config.yaml
n_layer: 14
d_model: 224
n_experts: 64
experts_per_token: 2
d_expert: 80
d_shared_expert: 192
activation: "swiglu"
moe_layers: [1, 3, 5, 7, 9, 11, 13]
router_score: "softmax"
normalize_top_k: true
routed_scale: 1.0
balance_loss: 0.00322
balance_bias: false
init_std_router: 0.00901
lr_router: 0.000289
vocab_size: 4096
norm: "rmsnorm"
norm_eps: 1e-06
tie_embeddings: false
optimizer: "soap_variant"
lr: 0.00371
beta1: 0.95
beta2: 0.99
grad_clip: 1.0
batch_tokens: [16384, 32768, 49152]
seq_len: 256
train_tokens: 327400000
steps: 11248
dataset: "wikipedia_en"
Below are experts of layer 9 (counted from 0) of a mixture-of-experts language model. Rows are named router (the router's row for the expert), gate (a neuron's input weights, with its number), up (a neuron's input weights, with its number) and show model dimensions 0-223. Each number is 500 + 40 x the weight over its row's rms, rounded and kept within 0 to 999. Numbers have three digits each.
After each expert's rows: a language model's description of what the expert responds to; "mostly gets" lists some tokens that are sent to it at least half of the time. This comes from a sample of Wikipedia text that the model never trained on.

# expert 1
router:471414488466520531480549422499517575444514470598555528491520547497532471517488431538503520495463503493478567505535489540454484469459501512582497498451569409508539467493517475451477551555530499565558515459442468537475486490517565529508492528494491502516566472480447503521456527480502461514438474494512510485481525519585524524500563508535492446508510466511469453493448563461578539493464482462542408476453535570501498453547373509453436508483493507537524478528456442496457485480533427466466472467548562412565458507546454507575502498581551491507505549486504480464418558512509542536511520494577480564426543455443525451526512498463513477466442527456517503525493489434516444507502
gate0:512479569497493507464501553495481539468530454558452468454547542439521500513487420464488533519449462474474461524455495472543446424482461459463486459504523471433490450504505566487528528499550493513489534496504490490427465467559611433497553440590425518457453435439510477609521459478451446498517475512510520541491530539529462516530581457471456484529478457525525503434491552514488455604468491420454449504435516427512512422515513490525440477499509408485566507494520442536445507500482532478554485516473517495438501507464441554502453487522484569456495531416515496505539508493430515512481514547565478526461477469481517447511495518520572555534506561448486543418517510514565469498488
up0:546532503511521553507505491523491490511472456438530507499471469574496562533496505475541468483523396446457440506508515480511538575475505514574516468534489466513545464446494450491428531551523525483500526471496449514504479420495524468494544463524472476498473483507513595519543422557515494477466514583497496575495573467494482456421535483534544538564531563514562536454531568566491471493475547497513507522460512494497470545505485409553558545491550534454483541499559419534487489470470543549506441501482472478461486496524484466373510573545503479516485531491466488567460421506536523510424480493457435476519472427446538427438554448536472507567474473502587465583489525464540468487523
gate1:531451564575512488462448513468482443467480470548508469495512460463475581512567451565416522500521529559556482565511517498550493510473538508473415534508458498412538476541511520467536485520513510539510522573519494480494488494564500450533530464518495451504482453588488510447532504592532503494495503524492542456472538476509444484440580471538485493535522483535600510434499488545534501486482445484459444514454517561439508562503451523464509453506508458518519474494515561506532554500462532549583543492537515484498535472518535446457483563568447489451459518513548567429539438550533457463503480494528441494452427475479572450528413518470505458572436416503435536473573478453480508490496
up1:518538492520547487499508528518528544478553513476446503462513506536563467470491579536545421509516456453453486448460506509464538487514510463520506440448548526564492463536518484503490477494391422483523409426516522543564488471483559540533495555456530475483432537461514490490492521430500467494476517543516522516492486532440535409503467502530549533440470489580467518567412492477518487495501507558517582409424497440493426606444484508517494586482506518507562530439554498492486468514506491445482493557409483528463470489499422536520514485436469528527517514515495447567491463482508530581505535588507507500478566500522525566462486542483506492461551577557508496546503456505546475521439
gate2:525503524539491514480440421422497461558475455552549523521541497563520502509513501552455449499466458482465492448448512488508443498497513481513496483545477483530520462493493472538514558578549589460479522504479441532560492522500495460454503488515525520426573476498457517476467474464520540505552530591517570514465539582551549495467569501545506491550453518544504459605430473414469509444487533528459519524517540504504477492479456533515466399562477452435521495543571467502454478509570557442517520465510521462524501433518481459561529583566461518494459584516541517562483464533557515537524543492543443458547595478529452436460512522486479460544444519530526515439512474550517522477542
up2:526440489520491415542537496492463506508581465483493426541487529505506427483463555463489551475517520511490555459495463529555486474516535493532524502456474435497546490474466507509502526545545430543450440528522495521472475503468466518455492465518479463573488481544503482511465462570585488451504497465449474517520427449451481494515457460479514437464486514518498504441645480573507508557470412399515512532501458513509532504499491379558497508510540543502419477509482521500493546513406526482506520491497462483490464507526462524496541518510503506496528531543570556450469434507487373459476520497501519484446517554461546457564543516527573538443533403447510589527521572477503477496507
What it handles: Letter f tokens. The letters f or F inside or starting words, such as dragon-f-lies, F-oire, def, ref, Festiv; also sometimes list line breaks.
mostly gets: "f", "F", "ref", "ff", "def", "Def"

# expert 24
router:493481447561515452462500471553510461491502482588503501501587550490555480469536597546438458536445515523540524490563510428466524445484477448582458580498473553482469496521472514426456540528535545519517502488401483512481477489485465482488509559579487480566523560556510472459543526547477521535486474481546547531513514434535478511500444476445427465562478482468466430519445509513549501495517468424471478523525400468503513437523515460476559532439501401484412551493488514467483473529506480554495548500513557418558436441525539520480510499510513513501456492474534541485472529556498492448429521563534452509486493405498491481529552544428468520532460501499478490492543570453547509486503
gate1:535593504615533491483498528519503526519479535479541507458496497485502443486518502474505455569476519499479512554500498462609439500429547404442420528498526543515502524521525489418532498510553507442445508514514543457450502568501486459521514440555491495580456540488487475538502503496477517519444490431457498464462526465509496515441459439497482481451556456436578487509449502500491543475567538479456489514459461491460500421492454607514431478455561481437396551452550522533482532448437491472520505519520557431529480457439469504506417483435457487500445540482531482506528529574520550453526536498470520524528564483514542500525572445550474502504539442508468501481480492545531526451480
up1:448554467536485489437499529436472571518465504431522523501531533483516525450526555459523485537518501520474463442470513399555427453474503531444473527511550526500524546596532460436553504471525485437450477486519520454467497479455452471457533467581483474532499471467496512520499488487509497569510527453504444477485529514502529499418495466424500488535494555541564548438415566432443560532525542516445522507429494540499486481493460504463457530546458509456410463518519484523498495506446433475543497517540571482483552439439489579482485577564511486474500466468511463603528533500505490573550485442538494527491495456468514455467585426542475500493453514449583519503489438511508450456500
gate2:522502573479526459536479496507525495555450477465461510492407481485464512463479492458522501473438459509472527490492517472436557497489490443543440571524580504579454464530447477431484504520593447527521514475440483479479534446551490492496514513533504598567447540496521479474556457526520473486529502470407455492503478430406494513486480496494460477533529552532503481502569470474511555550535532442460442480444475580543449513538441557451526536503483454495488457505499512460494460493422537485506412494489474526453528431442557583541411526471541514491452559547530495529424485516496473502478498535480461446508520470574488484466527464462429555553557478457457573465518516515467491483575
up2:498561476493465454550422493563486521544559532471492511523487522506469509521493555457580554463475415410420511528495508581466512514486540506515542513547437512449526439470465575484539526539503482475517553473534511496455460477415502531507467498535505469452527529506520546429538517459472495494540447507485514531520479479414536485485565539447513569468492521537420584465566531461481458475569441538561509533398472501535465494491467476439488510488529579505432465430483500446540513518441484467547550491506534420497556511529440465459522495449529490551528575576451498423461578502563492530485463537483478445498511502503500489436491539538537470467430487555453542525526515509504511523515
gate3:477568451524525464500501495477461474507506485513419462533463477491477472435521491531434572529472433531488532468576487475559489511521488469522574535525468492491563529550521489496534508518536431471519515508448538556472513563519449416507519560454492480536475472486544509440513469435561569495487464526504537514425573495513545469429516441421546463564544453489514522491514453479476502504503422406544449498457485457410487484492465467535482426410516433518452584442510454494529484443491502488560532468523547458499520513434467573509498533582424527460439528463600456523513514498456533464446503481514549513495513502425476449526566477494491503496468524509531485566545524489501563469505
up3:501564481575545515472531478550558480503546551472453521518546531522538550502576548539472514466458517495463477469461480499542515491485453556531466518491528495501536433491501505456430472546437485438471556474487475522517461441500391497441483483506472421512552610455528490552504475554519454529526395515470460494466497465452536445418531528562503484414448523433445474537484483504561572465567450443511573525528493475544468498446556542533533462562538573405459457443491557452518487503505515566463574511529512524504472498454497487467490530464509522491528506531487482539468511507507485504459518436603501549480536459540521510537493530546407514524485443494512507460525492482531524454530
What it handles: Closing punctuation and apostrophes. Sentence-final periods, closing parentheses, quotes, heading equals signs, and possessive apostrophes after acronyms, e.g. CNN's, ABC's.
mostly gets: ").", ".\"", "\".", "”", ")", "!"

# expert 23
router:477536604522482467415608537529561533527490545466530443518481487471484428530526510483500464526445537455534482425463525555530518455514532578544460536538454470428525515536476458470462542497535496427473522546564511531499514452496438532496550496475494526468538508573425499525494486413529571518451516542466489483450424547532518539518539480538554501511497533460544503529461372532497481530488520520475477531518459503495527541497583576454464438470463466550467512441506507507535529506500559449490552590467561515437453497566503525448486467524497443499421501474545473551502530517511518504521533469543495513535464515532505461497539532495488512575471481478500605515420505542533563488516
gate0:493479548530526424492512492435488514524469445557518452518518506494481490580465478440460463540523493510494536534506497424517484446540487535530551425562497446495523499522544504443526505433583484491489478477437530487520476475418514448478466506495460444457498540499538502561546520396433512518512574552569521490502456570530505543508526398501521533482490443546605525547540488440506451553529544506492479498418422495491510487453469544411522463460449523449476505492504473479507523574433538474459529535459495502480523478480586465497483433484514455524491488377572470541497532486504500528444487478535457494519461487528518476480417512487454436526487538558427499502455523517481584523513
up0:508483505559496399494527485411511474496464452539498497522556454523509460549453479452441438518529475465514516534473537438518502445509491531501567413589517440517528507516533508423508490433567482490510495449430544465504483441460518477457454502521500452462503487487505497541522522460436507496474561551573545497487493542561524522541515436514486547493485427577585508545530482436516460546524540513527508470436407472471548497478454513455507496436471510465480499443487468484460500602427530455460477553444527526507516507472580462488453421492507477480446483394516488553518521490536465502454475480539468490540417461543524490487452508492482446526500538551420470511434530555517570510496
gate1:513541534520444551526468460469483483547461499498436521529506500460511494510504510462520452620512475549513456492465545445493496497470533500413487552466554494492574496525504465457449551490559527437537526528529522503473476488595466509477477478570532522543561552487517449483479568482484549504460496497517437593499440548450473496494442439595502456502470541518531424565446455526453506432488483518464499573499526532497412434538551481534457500457519518521473455525512502443500475531582478447491453445477518517447508488480498496501518498474411496570423539501482544394486502497513465486570537455490454541534435520473609453563503517446518462526503521535486492463478457487469493457433
up1:454454517485571448475538531565473508499579503512525488521476499511520580506461510511493550408451507452467580517550508604525465453543453483587493496529456475548424500498455563555516413529444496559469444494450475535512523530416545517503528535452464496421488484498515566498555436522488464488546529541493593423483512458530515513550544546438556486505563501468482563413527562470572491545476495475532500432494489485506558545487494550489537509570463431486519540504467500543496545449422547542525475519511489446485493494519544450465496483554576475461536500529490479562486471529493556535429452557479488476468534472509453531469511483546478545480484489462506544567557501515520501490530
gate2:525517491482521485404462494513529540559533528506534495519485501506509492525525551527430444547525554496441562461478400530491506507510444545513429532476533502468525486492492496483569457506467591431572534484442423512513469475503442532546501521528539516556513484543504552491542546558503458498579542530526524491494468529571493426503523497453455534522469507516519557517482494451473518488426466464503589529493540529451532526507421513545491474520523497471568539540455543463545584516542512440472526426479470537521528557467406504556472449468482558513537479575478550415567543574538533491495456496470421515510518468480580477473444487513496451528522446447528505463480536522550466455580
up2:456546424477545515433512482528433558476491479520488443531466534495500495542512512508427487526527499522493524529501405537509516445566532524487471476472518514471587499553503472537508482512553492438487532525496513455466452503521528510540490523552511526537550495597430615506534514561505492534508525474547561471450504499471508455474516509484489475524497490425512576476506496486547521553506430557461535482441583501464491457448530537540450499506561485450504501496555619465508503614513534514524566518461470516556539500511449435459521464468449497517509538520502501406572492506427496489500474481454428577476577480493540447499520524458518425550468424418514549490480499476495486445563
What it handles: Capital initials of names. Single capital letters or digraphs beginning a proper name or initial, such as R(achel), H(opkins), Sh, Kh, Zh, often after commas or pipes.
mostly gets: "Sh", "M", "K", "J", "H", "B"

# expert 16
router:513482491526478445530510473481508463598468539514506540571530497544472547547497429467447451485486534523483480571447444575501435527484511423525550460506529472501435522491560568567575443499512521494496466574479487475487525539485543579555466500459565443527499496464514457556472512571479490455484499531447503431526451532553450596536487491464485476439512470463457559502514517456495512561457560512510507475520593418571558457502496515449499531435481524476478499491445445529505468501494511515577554483506456516537557486535509553453513491501518469475493506588565531465432531518515490444487520534480490472490453518554493462447457405545559558470507453508465544508500567460452445488460
gate0:505574516534509458546502490431531538531493545517417473508552444563453511510484470471545459491499518466503437501447582525557435464475512470551479525525517600493456509525467541505559491438548516480529473509555508452495488529513438497537468475476472496475476579503448510551546545492463489473529528556480541492556470493506503512472497507495508492460459426557517500486475541474479513503524533559522538479539522461530533476527516433528542520459462474527507488474515496561469533598500573425562483515480466584537568499569464547435551554437439500544566530596510487458462502535574484468540508512440438557532407474500569552510463430499510524490496558479467627504483523457480472526467
up0:533504479470477454452488451449497516487497552507492496461467538543487538562545531537486459484467434602502493483509455554452497494416530447444469522546521520419589538486445567488541550544557522525524556482511543511479499489443514470498504501464424506524494541470515515511460457516432539562482562453472452489541518507484509500479508476473490515551576486571469561501496491565504491600549472521467524425471493442491532443473429511499483523587462452499495483546469457482518457488468468515498509464467463578526471432574470575505505559376490481472467558471580434471531491525573493490440401429453490491560502431484498471449482489525447464483493490496525523481486522550486510456473
gate1:594522568473459500442504562435519484499509487555523469467505428473519480543468474509465448464550508501489431504502496554515463467450543468531502537470538524547489503448556547525465406435497454499537502565528498527499424514525509553546457424519425422497530495457501487492490541518468535559546579533480515513465533577554521481613453528555475483478479513425566473556440553522518583450521546510508487511531501474537562482530465508494602458545492479424506505472505575444492512509476470497532555499485551519494512543486485525490542526488537531449465535488511488430465558469524560539527520573478449482584486471523517444527520567471465552501409441515505493499438533546541518513483
up1:458541504541528485484567520500534498538559507567519556566436536521512492505507512510514468496537464459507533501538503557482502484466428495612464485478448478510474509507499445564503571475554527523441463430551530465464456558458474405477465467464494544453466469425549498521511525453493448508542534470381457491519509523493446543556513504469514526545451511556455520480489535484552416448434516531448402506520476593485492558484447554478522554472470471485510530476442471506498492494453520502498444526536486525473538468556494456459456496474484550516566533489447432580552511588469525447502542525485549535460507492523442531506497485474459548536498430522519492502471560565428417532527
gate2:519478451522487527485519514516468513520524514527414489566588485513505511515470545509532461500500478511533505509485446448507438538536527412503469487538458516517526458484505577580559404477525539473510471492536473492413480500507487586548510458442540498529442438504504530443533509551550567459602471502553538536495493576515547550538534481508402530495468529531473487493505440452421477566437540526476431584499449484486494491535472522472462538484439493524465527449451510492501469481451555504483566494425492517532557505479465492484525460444448564497511468541482520388559501499445530481450434563508508524520474504494501510510449491529578605467534574566519513468468511476520489494461
up2:517529403460440455515544554534480449470553460494515503483513497446546561512483523539534534491490500500576481512568492505444481458494454489461571559501450424480533473522441481591505521550480469515576494451515474497468508550498503534563459557517467566532517541518403471448526523451434519486501470464498488469508467517479548519454474506476555415464533460479489501548554493552446449530515528507464443476567458465462534499482467526449419483489497490525450541465517495521513479453455479459496434547526548506473483545441498552518525509531515496480530429547503533446484584437515584559486496493525538568467527468516563460527503532420528537509591578556488463462519460398533512439479
What it handles: Single vowel pieces. Short vowel or consonant+e pieces inside names and words, such as the e in Per-e-ira, Se-th, Rococ-o, arg-u-ed.
mostly gets: "me", "Be", "se", "we", "Se", "Me"

# expert 19
router:519555491538571520539504438532443489465514581518474454472465552532520523493400529518478502572453431522539509529462526519485444456532464418512568541542493555564481467500500462491439479496503507422562530463433428503491505567556427492569509461503464427496500599433554541515545513509503484507565521485534465477496503500483527528455502462515491449450509426453506479528508532554498484510527472480416528478488510479535506478529501492503533470510501383432474506491496552482498504516492595560470533507469474457534436419514490581464485543540525562489489425498494523535542495402541510466446420539453456533479498518510458507561550470525471452512545512519497546504488430511435493532464
gate0:566483492489537515502474438503494522493385493625540506470541490537490473569512527548523482491473461510463516414482495510446451472483552479580471501507509400461450485516537561515590511503521532459467550524510589477515474459485569457533523516527426413441527520542498511558528407450411522597575520470559480509480452521528489518536499476503512530521525523524516501492499523529504467523483550516494605521522493530470552514523564508551497471494485386471499560444493536531462525505505478506512447578485549460493459480542536455480479508488448550482516450580512504477512501502479518435531487519447536476521544571562487573499458505477444457581543471536508480484526494477508531542520
up0:489500474509545552458472463540482448541478463496554543501487463464514495500523443513503528516473505512537496460488464532452554487461460482537505521551536466521553499656514431520466521507440539560538528522564493514546545491530507442545517493484521546451510451574466525438491541510489497542499503462550473539538564580447440554534506402505509459385509528467495512475455532482535461444502528430499539525567425495442483435446557501471532487449514449488503532506531522499557474454491424563560512417561484482477519499467492425522484463461500435552476575506488444507484552408462471536463557487481538475467415481487536449506553562441475532476459515502468502511529518484471487441492
gate1:522493595517489492484475527476489571527513489481523445450463457558535508507515459539576554502513448593532498466518486521520487517478483550548528541583494519477502493543517471505521481584499482428570496439572464547438523502492444468490450522495504500555546566496476590514579481463585477530533472527543530507444499579515532527431490483525535482542504541556598540493517491508438461486513516518542446504429489460443499437494465523458530544528441449441477458531533516498449547477442508435419561504475531519569523518483529515475525524591448583560506460532450503466486489460450474547518470567435511518456498445505527472515577495507543494456516462491547487493502550468465550524431
up1:440470421419510493497517471527534469520457537469531541494543585450457477496471508474496489508482516524437492502474548511530503567463490436511477426511487505587454489532522552518521521440467525589479552551436546435507492505491517501458482529521476478487504491546493446439457549478447520533525495490521460410505502447466496439533476511407536564457496597522501426513496496473540503530479429544442478528533485615502539456546501436502512515485528537547548442509477543529589463457477520527538462465512467462495432458594494469513542417471517482521444478498559523516493527479504527454516540580557512507523512535471486423439425518509457454515519419476452478512555493533497510525584
gate2:518557516436500524411477474505525492490437511532514482602519505461543572426527497529507522461480471515485486454562457510470500495432459480478426558498426544491448444431486577494514539510550543553573469467516504465449486555539477476501460455488511487459547600471505541461457469498474502508526560507497481466507507510462518554547528481475513422531435455491449452506432485472414473440509547516487510546500480489552489470514516558486417464522499519504526602466483536430541536471484499498519468606513552544498456448454477564535535499564470519532494413491504536561472451488474492448467458488489470477452546594544451510468442450529482587502496556495476531466430485479505525514501
up2:465461479513516548510480470473487461408544480537516529512511497467425525469412521512503509530466467467480526458522520470517541518511467471513579572473534428524595595487491434456513437538482551546532468527455425525492548540458504538453475501448522598470496462524507483550513544538480480466502510565487508547584463485550462473533461552506479507525456453526452511464486409552494480564513575447647472406493542491496538557528476541445533540496452503508496482509462543450468594520463452507534414487505516462499484500503534455483544504526541404529556447467566535467523447501511518469506537487499515477505457470496559534499538499505452458501480448522499536453449478499505477436512
What it handles: Word-final suffixes. Inflectional and derivational endings closing a word, such as -s, -es, -ing, -ed, -ation, -ity, -ents, often before punctuation.
mostly gets: "ations", "tions", "ents", "ence", "ings", "ated"

# expert 45
router:568478462550486432444537414512479544478534574543457496441508537493490480481539477533459398509500542518539467475461545559517498518492507420457577489563559486557532508467542538515528422581556543566451520524448475480501551534605506505527471462486565440497532485557534503501496447533529507546483520480486408509536580493486504453550476517463489546485513483414561518550539514557491505491488438553485459473491433471459515465502533499487519495482469417459544517460541483450541448511545507508555553524483543555532460463452450439533480461500491428507486513480496541423514467525511489469460505513540478535493543455494533447481482528530470458557582517441535501464545424534446538441491
gate1:534493494528553444493449538488519490457491491520429490442534521532489485531477562525565445515561504532591438496500572479462485490523528470501497509433526402562518496606530517523424519547512439492498499584500533483476430526497484589450521519521498502568464485505476477497471463508534507500464498560509452518497481454424536470537525521586527528400502484487549487535448484423484512395498540509489501570473575466457479516481473423492512448500509550462509558503483545516444452519510478485442469445423495512504549463485467572495533418496466493531488502488581543488498504435456509505435537551530487495567540506540425468503507548583457451533495507511510482562436491515470476544558
up1:462529490514477463453530515388518509491510450524426523452563506527507574518593520467520495460500490519536493522436459484446488539503508517530512503399553439502486470565432530517475521530549466506564496524546507443493499496455488519535574529516459439486525423465535540559551495548446496435447454537449550490531508493454552489469570463499520423521419502492563452461421467534534539465525548486441503497467545531521497535506504456525495465519475451507440573503433457450497454515552504569478547489458458536537511483481437586494528445514441449498460497464540529526530478472537491493455507562508421501477478532531477485579465501558434421430534490529541519506476544455535431505481
gate2:503538489446501468562511568473565496544508502499430479447492566563439443587530515549549466492494547557427503489533429554457509539513516460442459532545519499522477553500483431610519507488473463462493478557529555477508489588502546485511543500525481436486493582557553472504524471455458452566518531535518515444487490509517505504548515506499517489517497521568544480501539506499541521513563498535538519485530521544505519590488499552460524498559467582563491483416484490561496458538480434465499513447533523448554500530541462564473529518531498478508645548472444504519444511559543509475532494496462491472473524551473488521557527543484522460533441515566527416448525479524402517495468
up2:456464503486484582498470519451497436557521472464452536427458506550461521494463485576529442517550509541506533464521419510520521510429490497501426533473527475466567463453476442546475540548513475505485540540563514516382513439481574491476445503497488400456438498554555528522554549450456451502538477485514498425489561474465439524482483414518458462479426560534526503505486466510515548456480536534452521497548469564481484514490431504496483476510473581476541515442470477462505472488456500525485550433501502445500448490531507606465482535487478485435506516473450485496490486492459539501493475470504503521471588435528520567569523432503523453497531584477490505492583477526522411529457
gate3:543548468528528535537501470550482609500461542518547436537458541503579496535496428514530535533473499532488537496505495455423494467489510477532466438552471522484484593486523449460460589478481505487565536588596521463459570505525425572489576561419587522455475486520453498466526506483517420479529452469477448515614514516522549449492526510533481512508540485472525533483534562476477466522479511494554434568518543524556563477528414463488494562516442495510524483528530505469470451497546467555508531571488504497429561432531480490550496493476507457506481515525473545492525565514523511520556545487488476462564459508487411459502514491552490510518442499534474508493445544544513464509454
up3:453490470503483479446477489474442494544475427560487488468536435454461525501541552544482488442524513482486534492450467426515455553451485553504499474497467494501501498517530484467537488469509485515467518535465539505470465514495578527581580558541446563502489470464526551466462486425477605509517507543503494507524532528509381525509508444530513501523461507532486508516465513515482434473471532523484463444406488545493500538418496531507555509510500481463480492517456443463447504587522592467472534473468479436513524509526449516481507453525563570528533482459482517508583515425524490465522587566537497526434502518552574554486391509505497433564505462459525383496502559468566550477513
What it handles: Numbers in tables. Digit tokens for scores, percentages, dates, minutes and counts in tables and results, such as 14.59%, April 30, 57–46.
mostly gets: "18", "26", "21", "27", "25", "100"

# expert 21
router:464517478506454481481554573558512464474542494532533563489526485470437502502552454515524426463472502573523513478547544460486493541433494526496443570491438420444464514499521526443483457443575514456476524540421473555437483598447521481465432514475508492567514530545477464514515533529460495498442482550472550547525496482553437513517541547468446522494430515460499495503498497475525465518504420546553471486541545551465529464471442543543580503472449458431534585492462505499515450522493469456531465535460554535494540541535531432470570511492514464598433455471473491480435466566543554483476442498548480477530487473443496515481564542550503482547438554465492509558505515541490493436470
gate0:461495562472419491442546465540502500455569514502404564509509502523483451445515528515519536527534474551482518538499496414540550489509546499478490533515441487514533487468492537507545506512500539470464512514478504517495425477464559425431489438436488485545454514476485539583437490558515445464461475507475478438546562562438419519556573552497501484494451530507471527482488440477424501398422490447544425549454515453511514502428475484549519503587490579494531505496543494506584468486509566506466458480462490464508445560490513504503539482501480487542493430447523526537451546509462443580541553442490566459495450578437500459513513474526502453532453559485470481525502518522497468538513
up0:540510505532456507520513497499484483556423504551530486460513537506487448531498524400540423531501523436499529518554470577540533560595456444451547445423548415551443470481493446494508481489478525479466473452505533496537503521486510489450532535475444546457501429553498596442547587389580515577462486486566488458501561449505485502503503518548559481587467453530560555539539490490547454580450543450419462451512557490497586466468504482483497511459517495418444473532499493579490473516522492473530507504474552517470506471564474504486557531496479498502537515501501506461477487487536486549481502476528468559536490459542448506463538512513490466466516524466568436464485476554510463495474
gate1:498516500428543486538602560468521531568460495410445482476456533541567498517564490528473517524470554463479459543483489421539593531501509496539492589497439499444492493508478569556510530526490517521481433549533451506487505533483468462485488533492557477516454494480571472602477525518447544497505454452479483504531529496536537504459489510419443572539475568477549485496582452479436417458492464523540472533510456447522511522502501534506508523520551538456472467574523482448437474505486538393534414538540491490473516502547420537496499444468476541519458470499463460499523474464499546501460543483509484421535469494532419486517459470464470494510455586516529585459482537537461503447498
up1:509471505614464491450446478529534495491548461595546496585486431504470518522463479450549493518574484518500530506490551534481436456457497566473479436485570472594481553507485484432476517490489465508510520485518562518517474481488485514530502467532512520518594535524491513460534566479468479496518495542473527474492552485482541430492524556579552429457532434519430518473438522552543593480534531471484516526526564496507487606496502480502492460451413472574493484446496493555532503563428506547459567481422522464528506536512580419483514573586490453494478573520531544471483555568547484484490473491566528562499491482480514480472480516513522474481531425516487490461518494461528536509518
gate2:496505478511488522454455480487523483507469488534510532535481521404522421477506543511500546495502521510480501501506484493549480549492459504504523540419477516512465511560476552494440510509497558485532511484594499511516469525503553552477541561531517505526433507519396459506531478597480590497470552508429501503483527515497560554424524509504561470561506482557442485428545494435502435519562481505482438493550475510449509555539527487548509505417462423531531513503507450454520607548481457564485433482503487532519474479568531534517463513455444522409510481525484487413596491604488561499514482509552496489491479467522549470568578544514508587554465467514488508465433522523522516422510
up2:476511491477494503506522490529567480506542539504490549507497410448401480571513532532502516534519455490532491465528504487555466522477548489500476456515548565406502500535515501505464521472507515542524485463483518476525496483510470437500453531393574445518506593525491486555550461572527470493500519436459437423480505443523583521518468506559504548458530536547549528493525543571538480462548486481494505569542531530507552514487475508501528555451476556543498463516439513522475553481412540533447455514551452441514420477494556506508491568448494493438518387508494447515542448463492546450449469560578490499513558516425508506541480514494497526501524444508546499462473505476368522435474
What it handles: Capital letters in acronyms. Single capital letters forming acronyms, initials or codes, such as A in WA, LAX, E in BEHER, O. in O.H.
mostly gets: "I", "O", "U", "A", "US", "FI"

# expert 36
router:545453471535511522500511544597446500576511481520516488484498426465553533506516489514507444465511458542543518538447493602475470533469467526556540538441540517512487566505518432533455577454527439520517538437500486480460542518508535554453452532490538488478542481499528465531475487487467442551460490477430550553523555478504441570442492548463488492552510491456493478443467529532554530580408500570562451452533486482533545512544500481486423530458513461445517546490439538430447476499524418532447550459553512512571484565465521564536575481538527499496464453511484508479490578551503468492466510555460510521579550464517472523472572485456439478420520518501499492507524493490479456432532
gate1:513489506512468538503577483564451554594528490447388449463466496481466533509486515583476449526506455450482449525471488585436479482559541492501528530522459435500479509527545507523459499481461539467455467493547398417482469498449526458502523471450468488393489469493514532547467454442456519536566519482452568510527550506467516485489537470470448546533441532532530493475542549459466512520528525496516500546499500539484495562531486447488513478468575538476501572444538516461491458492482619498515548467516512499481496573489454572522582501524541523564540480480452504557510495527513463531465547458506376507485490508511475511464513503430502526542500492551526561468465465459453415489565
up1:545468440534415522434582526568482580607576537440422452503513482471500526488492495583510427481486452494520458499448467578476510478526509512472507461560549524502448503553507522549498494432445574455447465509493439477514487505501511458527510428482488468473483446456513508530494463447438541568535480513489505515440593499530510487456520472434474474546426475541541493477507513438491493448523552497500482568497443492445468548505521462487475469483608521466487552453551519475495447454548517495535552437522490518519460571473436545530545491529494459518501446456475454541517525532489474491460550450519450554514531486548477504452553474470478559521505524471527527516452524496417423522555
gate2:496487562493571488462513476471511498475587495510399549440493518462516471564548468526463506486511532517539527437494471525468464562473441450503529528489491555508502520503509439473524487549431401439525499491536406553551480485494475502429466520455516566423613506497470506563480493474555502520530491471574519459411520464443544528509516528467542489434486471510537470529498443491420469501530489514538491563550455489464512557487526506485424497439437471477485484426430480519519528590545519516474536509507416483536452504465472547510582487534482529556557518486459524496497500558385467545468489484525472484539565481454481457519500542490439544496518552430544525529524487469531505533531
up2:533495503480545452513492483515468553521569519527466498526523507478483515577516494468493450491483503507488549476526529449449537509506474435453488538538438502384527455456576452483425538530505483473499429489464482473498503470513485438525428521499489594393575511466554541494529517496509449461609564535527535525498555490465480531519464503448548534548571496487555503464585498460445468556487424447496431572596512465470464499507523499406483483552529471515466501445525429529487507518584557511490532519456496529506485533454532557517480583513484564482519548505513527516532518536501534482458481445509479488498462477516470564533493501498387469510538483520471577526504506556446516546561
gate3:434519487451501473504498470539465556562517556482548560507453473521514579498487519546454490511550572531479518529497605507442504505515502494484517486522527519555478436486519574523548488554530476514484499524475504538550404555470503479469419495537513585507491565492400511485514476517540422532507432494485497507500441494482484511424512487560477506565483447535528496524475486513480556511526508497504522628649461447503566489478429493472519500580518522479580526478489509493575453480513535512560447435504481500571461469528521547474584469477565480492473488538498540450510461420544501457518527521528508549500451544509471498493504476521500536551500567439503518493519443506533524571434
up3:485536500491509519456468488580520483529565472497503523417511432526511539552483533509452524434507515493442472509565524532424556473567515484484466497545485531470499471456538494517520528484490490501471472543531503500554443562491523452497417562558530559417465470449427457445476497502544438581568414444447404466434448490507470505498520453467468470570480489566462485567507473559479513484612534499500475572581536530444531436485524466484527510507489510475524519469537460478558460539484470484523518519529496490492507418533501492448505512551566499481473588510499516446548490529549499457491592507511465555414450521532504510455477466446543511472541545452479463477483506553552520533526
What it handles: Table cells and year digits. Pipe separators, closing parentheses and final year digits in tables, career lists and life-date ranges, e.g. 201|2, (4).
mostly gets: ")", "|", "later", "]", "JPL ", "Place "